Weights of a small mixture-of-experts language model, trained from scratch on English Wikipedia: width 256, 144 SwiGLU neurons an expert.
Below are experts of layer 6 (counted from 0) of a mixture-of-experts language model. Rows are named router (the router's row for the expert), gate (a neuron's input weights, with its number), up (a neuron's input weights, with its number) and show model dimensions 0-255. Each number is 128 + 24 x the weight over its row's rms, rounded and kept within 0 to 255. Numbers have three digits each.
Before each expert's rows: "gets" lists some tokens that make up at least twice as much of what it gets as of all text. This comes from a sample of Wikipedia text that the model never trained on. Tokens count by the router's weight.

# expert 78
gets: "\n", "==", "===", " ==", " ===", "===="
router:143120128093206103129106165115161155104143087116126186120123125097157117111145143131151142130138133111142162126095101061108101134139135124137115126098166116118128175139077077121110121172067118108132119081124114120157109130161130113142145090129156110080120125069166148109142129132143124089164108116107124147108144125098057119132151110121127144150121113128111119127136161138138127157159129129121131125134093092144100142139130121146119124095123113114109127131133151134092110088126101134149126118107125119170124166165137134148134131133169160167137112120128131115147106111102117102122110131133123109098142203119121138113097106151172123117143131141116115119091137148146149126163123057127135105142120114125172178108127136092131126116115125146180102147091138100134149200149144
gate0:141142112134113142177147116096148096170107143137150133131183128141088129126097120087085165156142118101117119127099146115136128141082171067117082089094107124132128132146114152110128099129165113106142149121165162126082126148104108150110068117106149141110123107121113106095149121137143102143127094100109138165150167127122165129131133125086123141155115148116102117179180142132111174162150151115108094145140116139102154135141098126109119155179169174116100117132087107156137137105149151162127146113139162128149177142157129152135082141135156126116137127167120134144135105146116096136101119115133117083131133110150144149095114116106090141095130121132153139171122098116176142186122115151088105118125152111117127110109118121166109146164147155086103112166120120138163099135158121
up0:105151074102117118131087110104119112101117134178133080119122179137129157115143113171109125111122132133135160144148151127134157148127138126156165135160168109098167145136131156163096164158109092135164155139110109157191150120138112110135169101114088119137131161107146159103118138108100144131096120141119114118134124097130083127161139122155158143164102112103130138097090125136143115102167143115163133145103105102110090130138143120132085120122114137149147132133122153153111090116136113142150125080097135092114134140095136129105160186124116116145118127156109137092124156097122141094113131145141126168089136141135102143143157078163152139163139120121133133123076175162075088115131140127164170093134119128085148148153157112075131159101114103146101124152110130126124197126126147
gate1:130153146128093120089194134152192101118125182130114141137103128133127104146101078143079105146112152100151120132131127155101140105150143092166085148123104141132133142104145097150136149101128137126133117097141112117092107116104164119178092139110121103166136143085135135117170111119104147128136097103110106148125160124095140138145148119113120088130105148162123145146136157106125135106161115151171134140132114112127165176133138150126177194111110160105150107120093116135139109105141098163108111157127096129156136134121129148128130114120140084098125169164140092123109143133141102145139178118138109121130114098128142141129112125126109118106129139115108144153139126162114128151136172133125097164131182177156097171103117093146146117125119080166139139176128162153102089188123088
up1:112094141135153122186064129136088164156114107130137148127155129119111174097135178122152171141138119132119177118117135098152116131097125145124127084148161128130121143126152116115087118166112112116103138139107123177161137139147100124087148080136141142090137120143142127126101158119134104122128142150134104112119084127148131102105111150135128168109134142092130096116111098114094132143071133115057117113142129130129124106111147095116111082174136133142098142143176124171074136120130124097153145111108151115126120148105120101130101147138115180171135119130131160140135095125117159131115138134112163126131137165117127123121135111111175153140124142148173103107130141098129112090103113108129168088103117094117159090128104109119115119125138166107093118067111103091140150080143197
gate2:155109164120113133078149062135152127146121174114131151156137134141119100104117136135125115105159160112117133113160120111134116132155107111125131151119102148153137115153120113151159149059093124141104123129151137141108089124144131116158143096130110135075111148132122158136140102120114108114123067127116116130144121175139099134152139114117146187140148121125148080133094093132121146119126158130156155109114097111105124136118124103148144102143151126118157080109097163115100104152143167173119122111120160169118141144124090137112132154128139107084192154141138128159141179074117115138143139152143113129115128082134130127144136112132114132034155128088109128102118133156141108135178161145122128114123134109127123108167085125078128169123114053125111086133115107120139163165128119
up2:108165103123109085163133150135107118107166092136143110107099117091160132144123169105119089136104105106175132127104144103120137127108095135125173152150135122089147112098128197132140092194140093167162171114099110157123159122132116162140160120098133129164139106158130136160113154136165165109133130099154137178113118128107120141113133148152128062105174103073141169113167164141131101123182098125087112165121130137128152154121081156147121124115115158164130135173111098126158130133118115071177126128125115116123151094126108153118122090175137114144102131118111133127136099142131133099137148122124143159100138147126107097130141128144125099155144130112124134133149140113125148133120142134145163170116139145111122081099155172100125090136157152108123133168155126138130133125147091
gate3:132108103140102181125122111096183112114172149126109109133126093093150086104116134140107149162127106131125105114140133099117171117193142160112151098114132156115129134148152109107094106125083130131111130081098086152126070142167117154140152111134129082122149115095170122125177098087120130130120131102141109144123130117114128152123068125130147159110125116146154153105143155127112114084131119147096159170130136109133141172115096120121128110136079156137096123165132105082082160083084085131118120144104129137144116128142157121153125149108120135129116153147117121115126122123125107116115140139173160164155172127101129120087166126130134104174111054079129145122135097062130123139148150133115133152097114097148082143121144146132130136150111113136151113125121163143136123139161110
up3:084142176129090094111126094120086132112165136186158140100096137127138164094176158113089107132160137087117123137112139110143117129156135138109150189095142114171135098151119110087161133162119108099126160118121167130137101144152115100166137127134132140144110113151107109142141097110128160115141107168130106122072125128142128144132145131095073125150089168099098100146155170154125132122139154155172138095098122122128117133125134179144151085166127123146086155140161113151162143145206146115129052120134093143116136139122102146123141119128152167150135118131142107118122142148126130133120089130120136144121140108157067125135115110096117161112156156134146131154111109175137134137131139138139134139103144090115137128136138129131130120123153162105109147179141117136135126113063126
gate4:085146164115103121090124130134130184143150135092109117132120121178123097122106133151127116086107113152153099175087145112117138142156123098145140115086113165124129073127135126117124115077120152146122130162152137164114123179134109095132108131089123112132127141118131170134177148120132143076130166087134166137162106128142135109153107094127095154125172126082126120117114126074151112155128132140123085147116133168177120105169126148185142159131107134115174144103150139136117140135137124122135142088113108087124134161157135126124142095147138168160176145147141071116147137144114109133099120161082139126162134122179128100164106134147122142120121098091165113100163151128124152084126113132133109141152096133152090150160122096121156112134117149115143159148168139109129136148133087
up4:177108130120163126155141129084144125091108115069110139129096147105139112132160143134157157110112126112125101146109104155084077131170129144095132134130142098160079139141131125118123183186171119120112105142119102124134160121110144129110105130122171152127138105088096144117075129178125127142157151109131100164108153110119154125111130112153169083159104101138115142097109148170117143151122114102135129148117109105085126144156069090101108147114140115111133134157124136107157137124104132087118139127099140110158105114116174109137152121135121140117085126123139164136097125082122117156106128111172126111083136138121100118094110145123124119149141142191109167129143138148145165105131078114150131078104130121080124148143194120143150103122106125143118116105131094152127126116145185
gate5:136127108129165105131116147138124114094137142131127163065169115109119168110160117129090086162151154121136113104123131130169133142156118140130129125140130125125154100123136051133127124093105111137134159134164067150086159094156152085152108124128093117163140091100136146167095107129145105139123130117153137103118142136125164148125102128111134162145101065164118166120112135185108157125115109088125127119129113126136168083152164139108138126146142183124109188113110119097150139129155134131140103148149128116049112128132119141141117147136095156108142172105123122125150127158177090076114110102150169117141114145145077161086125127116124138137121143118139133119142073144154143123151152137137149142166112099109140112155179137131134137134124152153157117125148116104155163120137137
up5:122122148111108119133138154122183100101115169148161126081194122142109160104100116135123107154111144146090157117110129148168134150161133137120123135122146120155151108151148115138135121123119095095106124164133071164076131089122159151160124152115117127149131117104140132139098154138115099075128126100128147098148079129167138161130132133079169160144077091150092153116109110146079145152137117075111153096125127139124145110144138152147135119130081157147122168125154127091144121115122130139135109142128143154119146139135117134130100117108114137100145177158143158115128130172121094157071123129162154062139092127148103155117132131140097114138145148143169125135082122092159143101141158107133154168092090095121113116117158102160155101153095155132144119126142122095129092119110111
gate6:102156104137133138115174088118179116152114174120115130110101102141164104101144107121129109102091137139152118154144132124116141113134144160151130122109123187152123145084101121119076159105147148128128121135135135095126105153124110136163087090113138137097074135118187116162120150161098137093104125137114116160142144102107147120137115119089090126140149137166115121100106132145184120091100164075146147119120125081130153136161129145131167107133144160133131127166184130113112154141113078150088160102128141153109154119124132164135162109165126129101100083140138137122126129152090119156104127133102103124066123177116125138081145148125120148124142094113135162180150147131101133127159148123097125144088099106153145142125161096112115117172146114125155128131117152170106156138164146
up6:127133103116139122121173115130176119103081120099114147114116088117126108151130130127125093120079139149131089131118120126150142107133118119176114148119117140125136196100108149152123146109155159150101082125132113111120113143107120144164102120093119092088100161117146100148120140153108117164132136104121105139122122132130166127156174116116155096134139150165120111112145108134159158116144119083122139091148103126123140172142119177161123082100118137111136141131137187097152136157113105156078143125147084135107157090096126144132157110144110125131125067126131194113086131150102126165130112133108112128108123187107090137103151111122093135119151115128120132193136142151115126132143146132088140166105121115133152089129135059135129088124079106118168101141120161178120134110145130
gate7:165101140107146102108144139109159122072136162129096156160118102133147143132113103118124108163147103171117130188093169126108135164164149079127110124136129136101186104070093121142099113130127106071097121139156135122104129172137121105110123122129130153085082124113121108126096132085115113092132114142114162122146149095109116094160129130092112120141144108141106161115128119111145167113156163103129142137125132145122100114172157192127113109102153125146173124165127149096097131138125096148149105113098121095133156105139101164121145145127157130116137126136136130118127121114125057151108139091110092129137152137167075125114161119108131123116153116122114182147130122130133174076163099118157169115092127115145153148148150085106142119105143111140171141157121127148155116132127114
up7:132081122125151144112150114121154105061174125110119107119101126124144119146083118117150138142131090144139158190120125141141145176144117100158124100156111142108186083111096099105101068111124093116120128146172152127097091145157148122128111092119106149115122115086117141124086145123132112099141135166112147106150145110108113097128151122103075101112117108132159158135155106127146165153124139102100138132127125154114118092163155159135091096096154145150161115156144114129104146121100104147156103160090153102127143126155105149098150141122152152184134136145154148116104132110119089130115150131123097134142122154143063123114145131131138130100158081082124157133126158122124166126166119118178168101104149119126157124165132093096110136134157151138136137152135121148181098105139125

# expert 77
gets: ":", " |", " -", " –", "):", " —"
router:148137106111129136112110133111208134111185120135117195115116130111143082101127135131116140153117124140133048162085120126094119123160122097158111162141138170157118143154154101115097126144069144128154132091122127100135102183137179132134154146146113099099116077127122141150113177124119141119127145110126122113097147139144105122099126096121113140112130087126128099111099139129111131127126084095144132124128145065129142108134128142169108128081140151092131130134132124132097149133146119133116103173122088104173151176186142134159124124149132133156122099128097130127182151095141152133085169147139145131127128125125115117105115130080145116126157192169105144161122154130150138090143129117127130136137108123120170151139107133111121105118167096137164098120137121150141118168137109
gate0:116173112127097148149130124137114121079155135105097127122092102113116113124184156119127125144158113145151119126117128119143141163101153100134131130151143140137167153123142114117142165105136128152133156085149143107129160135142095149092115161074126142146130150124153147111164184121120115093083134111115112123130096152132179104154127130171121136062117159078125069146160157167077158103130114142117111134118114147134112118119166099094165121104159128123091121137130094103100110139107104130157132101172132152123122098117094142127082116147099084123172138131089162115125144124138099139131107167152158165117157121121149105135151143138123114114150140132157161101148125180154133134110143110160094179100128170125128144158158124181096120135115144119099134109109152120088127174123161
up0:156155138137113116145163138092124122102128103100134125101151092064098123127150135123122100109136119137075117072134135161172119129114090152117145114132121135158131132071132130139138169106100102152137114117099149120090138191154053108114155151116128150116136166164147124087165131118096160118109144158092131130124113143147155108137144107154088145081166118088116096141124141112110147095119077103126106122123139141169152172131120121131153112118131094085121049137114098139110173125119103128140150082142085128107148077115082113145090116136126097135128090154103135127141143159135071166086125155150114136147136098108138115144167109127107117119161144132153138153134080164165128129124131110124103100126128108119120165120123117108140140116118125121122125124160126107110124142138126
gate1:115116164137085165130126128132152116137137169117076138121128196161124153121078142133132123148192092126138126091112130173127160070139152152091152116105084122154136151111131127107130151125130089100131127121099136112128111097113140116127095148117143135131126106095137089156158152137124130118112153116111137122124141137166112119141151123106122127110112131150136128170108129113131123139137132151105098122173129128114132132091194148154140192118169128139111161159158119123127169135161145124161120135153130140135123153133136101094131112093109123114125097163148107116106113139148141112183141121126071139151132109149106157162143150123117140164123105179127140176107124128156151122157106092099114185103132102148112108102154091142128104100080131145113074065126145099135070112153115
up1:096090146111080157117128154150147129149123110115120126148114149211148151130105095143154109137130118100142132130121158161154121135167160132145156162123073131162129127101083085131137128142105138143103071137142144101114135124122119132115106107102115162126127104139143110137114112105096144136136171111111111130151143137143111113168119098126083137128135103130129140146130160156151101132122110174135106133161125124104084093085173120139167156091132113124125207179172137115117108122153134128159160140148124138149125126132129144080136112133122129109103124188133111128142144174146149140131155155133092137141139133137096141165120133129099127113098104143111189155094151120135155096171120101101092154098159154136147155084123103141142104094102112171127075101098126118127096126159137
gate2:159153098118101155132148108079129123090161123098173076132096162110134121100156108120117118144109136158140149114157122100104148154077187141091137104144121099134118132134139173151133132167124124133108145144109133087134135140118121143122101188092090128063086108141138128125143117133117126128127142157143109119113109106117134141095168141158155117119176144149149154106153143162130112114149168164132161109106120135088105176083112109144161103145110135119110098108097108132110109144097116134140129090109173121142113144105130137073163156115138138149127111125088131124125097134088129142154123129104146110117113133156140120122143118156129115065078155146098160174133161143144101175113112153117110159117097131160148066095096155107137147128142112140098113163128118097142132102155137
up2:122111162124088114192164138122144136126147132140133149140131101175173140144143143124124170114162101152161117159159172063129098120164095106119137150173156072132133125080124110064102143076127156111142151134139107091134168172143136091121179111135150136143110141108076108110132130161145117108149132101086100118119157134111129101146144157147175141107095107113107131140100127094122155133126141142092112106116102092166127095113163142145106115160115147150119129144130134096136147140139158100115133131135135181134110134142125129123117125137166134106133110139139149111113087138153160126144120107129115145126109142143113079128108151140113123126207125157132078113119098142121069082138144126143137140147118130110116115144124133142122110149161152110130123131077106150101185113106136
gate3:128138115175185133102144147135128178127135118142120124130076162136134121104112129129166093122109127127105155135090112104145153084113148117181107137106114150116122125147145115137126108112168163159162166147154121134129132089157149114118137113136134146147144069155110070149128133131142139130164121149107101081124111155109127122135133192132101159128134133144103105157138136136115127122120065139150174137132116158118119106095105120128087122098132119085150101142117164153124145113098122140103107156155129121100114149149096155116181118142107113107161058101097114117128121165119115173095108116109149119116123130151167106103122127127090157139154114117091135166160143103180134139126103089143127161087146151126121158137131077125148096180136141104118142172107126124164128110115172
up3:151071099116135145144140160097137104141134075150132146123129062117139145121146124106134167147115142099167121118133131136090125092153144108140123117109153105119096119110131116117107135153115157137137064083132164122109122144114115127109119084151146111107101140123112120183105111077135123139146151168126104127095149131115082146114117105126116136146137093091148143109146131122148141177122132061096113098125140077150144121145135134148159133124087135133102133143123074089096093139093160096122135133119148134119140151081105098121105076128154134148111198126136152141151142126133135091117150147136154147125139136122076131095130126139093154102141136130144125111117156091095161116067080109133118119150145152131123113132135102137169155112173106141183100116143135159142145159095112
gate4:118126138107127123154090134105150110178106133132094143130140101099119119150131124123185152100114123115133098118142085106110154130110115152139130104142148158165116105151135123131100114100105121138164159123112137161173117116168139109122098091153140143120134108130155108151103140104126154099158154102142107130142117165117126119117121161117100137163156121076125161108158158114174114129106105119145119156153146051134162137135123052136109158136085147112123141089128091169108081122145121109136176108095104166081160180122150123167170124149103155123098140128136117110145171109157151105163131119113144169130093115077159105126134145129135162146164133142139123114100123121160165133113116096123123112085143092145131141154128136114123128138141114141114110142118103158149123150103203
up4:110132100151125121103123146186133154150157114127131102120102110123149152119128151108128147099135145146126089170105130144147107126109162079134113105086149120152119120172141110127205089131173141157115121101184129141170117090120114142122215141108115133108122168098104138144126151142144081154110103132137136107128139113128129161113126178115139117139138184142121137151115164119088125130081126104146127114122132143132146130178165126185148139117118141157113155162119137106172132121102107157115075144095138151114144104110121128106139125105078135145186124090124147110076071121143175097116129094141133131110153105173118100104119154127115137128149110143135106103098121109116147132135135138127134127142124099145144118137134110093109107177106103126088115156167104135114126113145103
gate5:090174144164144133110118153123141125146146139136153159154134141155189083123099128164128134142094135110083127141079143168127120151161119144103126137113103110204079112136148132101126123107095136104099114122165143097119151131145148109114150143156108147150126131127146163120136128143160096121138164104133097097150154107118120121165156136116102131113096127149090133115120105084098182149098077130158124127155109115111151108102150118122102118116141162147138129123168132114130118148124132116127104122108142117124127138159135148138168151137140131124177133064087088141171143116180096132150156125092144128145162115095110140101136144116114103111117085125118111109168101176095167087076118127156089160141148138133119113085125110154144116157118116177103103104118135142098148137154153
up5:128132151095140131122118129131129141102159125128063195146146105133086164115166131114103155159093153142129139105157114105112112093117185108118119119136151146136140141139165116149097084161166126135125094128090120113142080124146084098132135092121185061101148127144120136056080095137126133130105087120142127140156094115127101122135143075137136122127102114116089150093108145083118114172101129148135125143147136102086109100166125118142132116127090123119109114148100147099140132138121115146104088103124105139082162113147109124114115120145124137123109133119125147094135134145176081111131119146133104134119089119090131178150170109118102144098126131131123115100151179114126152115141108106104094123143137124149122134143182097112146139139143170134162146140102109103077122145122108
gate6:079087075118122166109142115147123140164140147138108118114165124081117157163170111079157139173121142148100107152109132151132124129115126098081163123131172113104103121130143156087113145112100162144163140115112113166156135136113118151131176105156068099081079139153121116145137145120120123119082130126108129125157145125105098109132124118104141108137138077102108163115145165146113151123182175133148123129138123129171121146146096149108077074119136100111102119120129131082136109130107139141121101119123121113107096135129105164084152118137127117153175122113089129090159138125109105153136152090101136095174160150125126168139075120110153154149154149150152140118126109137147094116159107123147128099146129138148134148147128106112098162106163110109087130108120122151132110145086113
up6:123120119185111142129113103138123131148158115079141139169125135121151126084113108120078167098132126113162130111124107131146124114090140123124150106129139133132093154106169159091155114146117161155117159104147156137081116103106092112147136109094083162133158108112124121144139116144159109153162119152122147097089107102117149080137119119137116117110162126044127108137177131115157102104128098122139144133125124120133154134136128116117140142128128154148131107108099109102138160144148111083171128085100147121094135102109092124124127123135134117100111101155138126135125117144114090136152121149147164190115120136166085107101172094137134121132112126164172146111120107098055114150100168136112179120137109139136074081136115130158094109124115127129132076151087149158166147106113139
gate7:149125090076135119137129096182147168138126127072097123083122181108149147075113132091103139152112142140090072115156134126141126125150140145157133133156128153081131116126091164098168134146131135117155123130098157161149153146160122140108085162135131098156125134104105113176104103099125126161126108150091107181144171089130140139134148138171167125137107118093139099130122135107124120137131134119098128153146124127194103141173126110144140094141109098113100128137110142151134151154092152106150109099150157127132133119103149102139139136144102150136098109137185170093104146162157139109130091152108134120088121165132118090097119110120139152092180111123169112099137110149142166122160169150138131114130125110140170117092098131130123138150156169140126132158128139115128132100116113
up7:162124120114146117116118136185155139113132138114097135108138146138153123153113143123121151145111151152129064114111115126121127118123163098106090098094165141116056124120115148112155107151105101116105140127095140143148109149178146127108090158130142121141157130148099096150104092088094115174106080106144092107160175135082161132127156126171127083131130132118134137120106095097127116141097099105124128129136139107172113146154112091127143090123092099135134115113161141138123144154081066120129114157151106114112147139133187102122177121123114131116076111181141146150147125137172169114140134152096136138131155177105148154083104113113145138103121151140146085152082140135115175152131146138157147125112129117142149122133114157148144103160138136127146096176124138134123100094114136

# expert 8
gets: " ", " MF", " Total", "|", " FW", " DF"
router:166111136127155095106125103073152192081144131112127196128130128158145106094132161153120168075101150120155122135096145128106141135171142106166063110109126159125114126148127100123111096142083125120115117103114141134123124177140172121141139108130139108113116087086151137150130157156095135098160107110157126132125154120131120133131105098126089149170122092128107139116111124129149118133128149118140131134126121082117140101141140126149086132136119130114144101176141171164107135103133110118125109137140105117140152187178135151132116130153129173126085130112115135097146182131105122152085120108115149116183127155161119124134127104107141139104119172137129124179116142116100164107157092094155138121120143107102131146155131078105081071141140133127137141144122123147106160137148176
gate0:157170147113116149126124119126118139112130142120115177121091146144122094173176163162116149144128141127106186137131120135136125112105123119099124092171111109128104163169127134122122140111098179149135126152099113094133135109138122130126130140129191077107138124084132101181120115128129097125101105096126130151087135132162134127119101137118179172186106090102113163140111133153135119161112140140107140132130119140112123139093087135167149154110133140105116117133150135143107130136161161102126160154120130124121115137118090089127092104125127167111131148144103113105138121142139121113175100140159120117173156176159104154124081135108105145167129164142089148157137137134146135114165098081131148140111109141120150170101143101138135132139117078092085161124090062088113110152161110
up0:138138113128099101154092103134135130126098126105150124115131130114180088123120147122137102130148103147121141170110152111188135128079113114108136144117077140102123105144149129151123105145097160109126140112115154098124090103184109123165148167097127156096163103148121109133146174143097127141121154106130057131098147131183175107152114146128137144130132163095105120171146102115100134098113108091101126162138121158144139127104071078123127123137172119168143117108117112132136108190166162149151173110143108093094109163122099069109130130109132116129117147157138121129091123155125157160113155079149129139164139133098118078143145128135114134148101131102120133129135133116141134169107133093130150098095094135116123137119180154136155150131135099127131089142143121112142149110113170
gate1:160131134114126158101146150091172132089146123149112144128108139110144077085165131128096111093131107146124160092138126127147199153130114153147139110119148120095132140135146108136155126108069087111154066101149103157136111182122145118108072083118146116103126110128159149128173145151104136130196141101098148187149119127119139098127158143139105158082105120144097153150121105162128130099143146136134096129110114136109090117077160103147090133161120103125127114142096132109103102115127137120111108108132153136147094109143117123140110148114131105121132109131115147123122144103110156111166130121117156122149118145140095112163113106105109122122089126126148137198157116070117141138165148171114137099086137147145089107140103182130099162122153136139145141124090154135118128148149112
up1:144120116083102126123132182117106139115103107098181164128129137115117136104109142131082115146180149139112118107127073110109129126120171187106124086118150198131159097124141121139100135064127126190161112178124094113084110156172092141095104138139112120116118148138154143104136121129119103142143148130128111155135167150137140135137126120107154123131134109186064144126174150154153138130125107124154128115176143091128111087158164144100118134141116135112100129097135131126109121140132162120163125106123126158133129159110134130069107162113116142129112153129130149129144160098101103105123146125126109117122169126130129144177129128103102117095072072080116089165121125149117129118143126150112158115120169158097145148144129113161118137110140095114102115100126100115115095115133135
gate2:113126152158115121105130146124098125168146149142162151116155084132115112111098136129125142120089154099152124150152168118151144119131111087109144163160112119156102148132116117123136139158147155100103080104074154127118134115166149102142145171096158108124120073096147138148089105110110108097132143108113122098132096123180143163130176151079123110137119164173116107094122125132127202146094161142133113126112082172125157133100110103152127127112103152094140165136140147169108091147143177089135128161123116116126131161121118142106109115101148124154088131114129142145105132160098137138095117104151166112125153080112139147077117145146094101134136158119116088114103137120094190160152138101121127147125105116128089126135104115123120123161110126161138102124103114156096113122114175
up2:132121129155129121134127122098120134198127138130109162106143119152135133126076132125124126118104099157108131160179185102167125110170140131131115180154149108095107128152145066113100153134159184097094068140121119139099156127168104110153136146117178130145103094143127155113118146125112102098141147134131146130122073110188148135112155121113137140084141157128123102081155103095135150166095124120122097144139086101128158149121107166137148137112096125109152166080141106126111113146137147085129112168097106088128142121148111105113124139091166124132089128109089130129106103124128103161114113122148149104136172103086112155076137130123133153160136122098125097128137125106103145115155146149126125130117132115099116132149149114109142094099141171132154112092099144110107111105149153
gate3:092117121170113082161115085086097171159134129122140114136105134153102142085136103120125107115144169138100130148128098169130148123189130126146153096091154120143155148111124158119141156152127146143113151092107142155162161138130120111168113128096086142129166132164140133084110105079143171134140078119179154119075109138148145100154117109149130118128160122132120115156126111132113091118157150153159123114159097112113123122127121138120124136141107100147110149134175139116112127128152135167113143141109122108095120130144125160086134139146119144152122084135085074133132182157149144122114142100128121095139106092103113089128133103078149103112099135157102115118118084139103128128147166161145109096144113131105111096109085156080122103109161177124138165128152107127145175163129130
up3:095108117129119117152089110087146145144133109125132074106146137135076138120145099127171103121157159133109117148116108167107126103173117146144141092106106150164143136073095152114125156113135114148082133120119162109188139138101119093169123125090125128117176129138122135091137128097113161134137109153159160120085127172098152138149105126106121118144160126098128141150167117142138087105147116145172122108149107117079117112148111137107121120127120123131099124129144155157135113110152141160110122140149100167130097166136147146111123138177126148137148076150096073108158146157152120102111139083114115059158159110117103099114140113059160112128123109135102091128141086132109133147095155114120131108141104156089112086114100157117153122126149176151137145131132089128146126150130147
gate4:123161173130139134119099090108111126097100129127125187144163167161129122170139102106132113155078165136132139129113125100151133146181161109155119116122140149133111096136121093152139170101143120112089152141109096184106125133078141126116189145144172156170124121114140124181101126097159132143167122106132135156167123099109103159131103157130168151128115144088094121125146141107132101100123114143146179174120115107148158133122144088106064147116115121163132094127146075108165104152125133075102092141139080127145130129154113181154126108135149162151122153086104118158140176124108128149163119141104160111146090132121147109093147133110148131168162088130107128118126130133157121124112133123110131123162138163134157135126123124151149107143127130123124110127152134115116158129143154
up4:114104142131089166150129105130116107150122110135157107122147159126161118092082138147133131098106141135108142123100114164117108141117085139150161143094122165133099162157120141113107072131119090131089162137158088091163150114150137093139118173169146100146122121137100133103161122129126116149155151137100104074083108132152107130138150119097163179111128153140134097132132140132146109138087108095104130120136148159110128141171106122147134121134155110143123054127090167130090151102137143151117141096141125160095120162147187117127103098161148145114129125135168088097163105128130136152109155147196098143086152129158145157104132116110140123103146096133104147111151120133112145111123138149090160148123130147113095115083105150163142111142151156135108155093142099160094156122119119
gate5:134169111086089113116136118104136126144160133105143108071124157130108110128142140078134134102114140154116130156103122124146094115129121112117144086164130081154198146084123165154139119104119161163107141151147124122122105137136146144133105119125124167098135091145140187134113111125123104110147125118151160096160141142159133108144109099132150133175119071070099174132128107092110173122121157162114129161126128134150110117070165107134117157108111168137120127143079128106133136120125177094107134151123168095130136084134109115133100137133102140107148157116147105125115112105085091129101111163140098104134128159142112085124152109119167142168123095083147130113135128107107115110092145130160147103154091139145106118122181128150124118128108120068098111128087124111143157127130142
up5:109163168109151113114122121124132117172156119110149116136131153122156128145142162091127134112093134184140147153133134147182128130108109127121133124173152134133131150129129159176191092147131148144115145119108119093132121123178151130104109103158140124103127077163160151118160139133162084089146092134130136094172123157196140131183096146145109149160117097109123165121141132124117165120163142149108132142132103118106145134077126104110162142157135115100127168088164112124156144128156154075125186148128142095127138107164125148096115155129120128089164167140146105124106109092123163115140098119098115109154103159151119111146131161098127106162131156110154093125116134131113119131120131151160118101093118118125120163104169102139120171127118120098105072095105128103123141105133119
gate6:119132141153121119128141126150106119134115120154141100158110117142151117085114143142157070132117170156129141128137126109165140112161092121070162111138162128101104125137173167116113134127131075098105113141170140116123151086174132136121096121125089145075107177088166102131097148126136122110129093092141097122138181115153083133112120110122135150092135116155108138145088124133144111138129134130153176095147094158140140157110144165110080140116126180178156119164079117116137152115161184120114148132114103127107145081114099172154132133116120134128114141117098118102153135135109158135125109120147127177168113154135144098140158123147119131116101145124163122120099130112160146126134101129185109130163119146160152081171129147118123175161149168159127116096134126151144114117123120
up6:129102130097131153104115122129076131088149139117147116161125149115139101170161117145108165107162090096095144120119124146093119172100135135167110122082112090171134151151088109127158124150122174170126169111090124087150145160123151097115144141143164126141140057145079140136139146136146129131142172123118128152086093145097093132180126151105159079131138192117140124120128124138145135091144139109112122141123151099097146139127125123115104119126140105115130087132158107122094150160145076155107145135142121155147083128149126133096173112101118144174146111142132127118108118112112140122116152149106089131109138116145129144108107111102117129155170102128110108133124151156135109150138150134074162148085129104119065121102132132176139078095148162132107148144123117162102134125136150
gate7:149127139133130139140128105123151128138142154105126167101117074105160103132081103149132093121102137093145089137158159128166140111081148127141098180129131139083088118115121107117132144128145077141114138147106183123123130103129162105117125132117152087127098100148123146151159154079136097127133122122143075108094101115129102126125097086114111108138128125128118133105120108090123110154133120111133119142101131131068126108084159132132144085154100134148128169142110144138121096105069098148158161098132090134135139098113104113126109104129104151109179133111150113150127106095095122119092137124143101107112146150151143110129131122152092153073152158117176117146155176168139147079114124124128188105131109102104104150134126125087112122093073092132134149138113155141136158152143081
up7:127110151152136147112131125116119115109171142137077125102133114153124106117089127093122144123125109134158104151129117107137106147138148130137122131119106138105105140089085120119092154135159110138116137130088145131105113095145184101130194179099144108077101130140132155138146145108099153131155136091120097136098138135096096126100083088127114105161111119131100099125109165139147155155157112098128138106106102143105116116121164102105105064143120138138090155104149139147165132109095080137151139154159129160118184121099118151096116092179143158099099127172114154117160152115089114124113144063146129112120172149140139149130111111121120054126134111178156107153151118165115114117144111133084112100121147113130100170143133112137116151154094114138139101145164127139153148147131113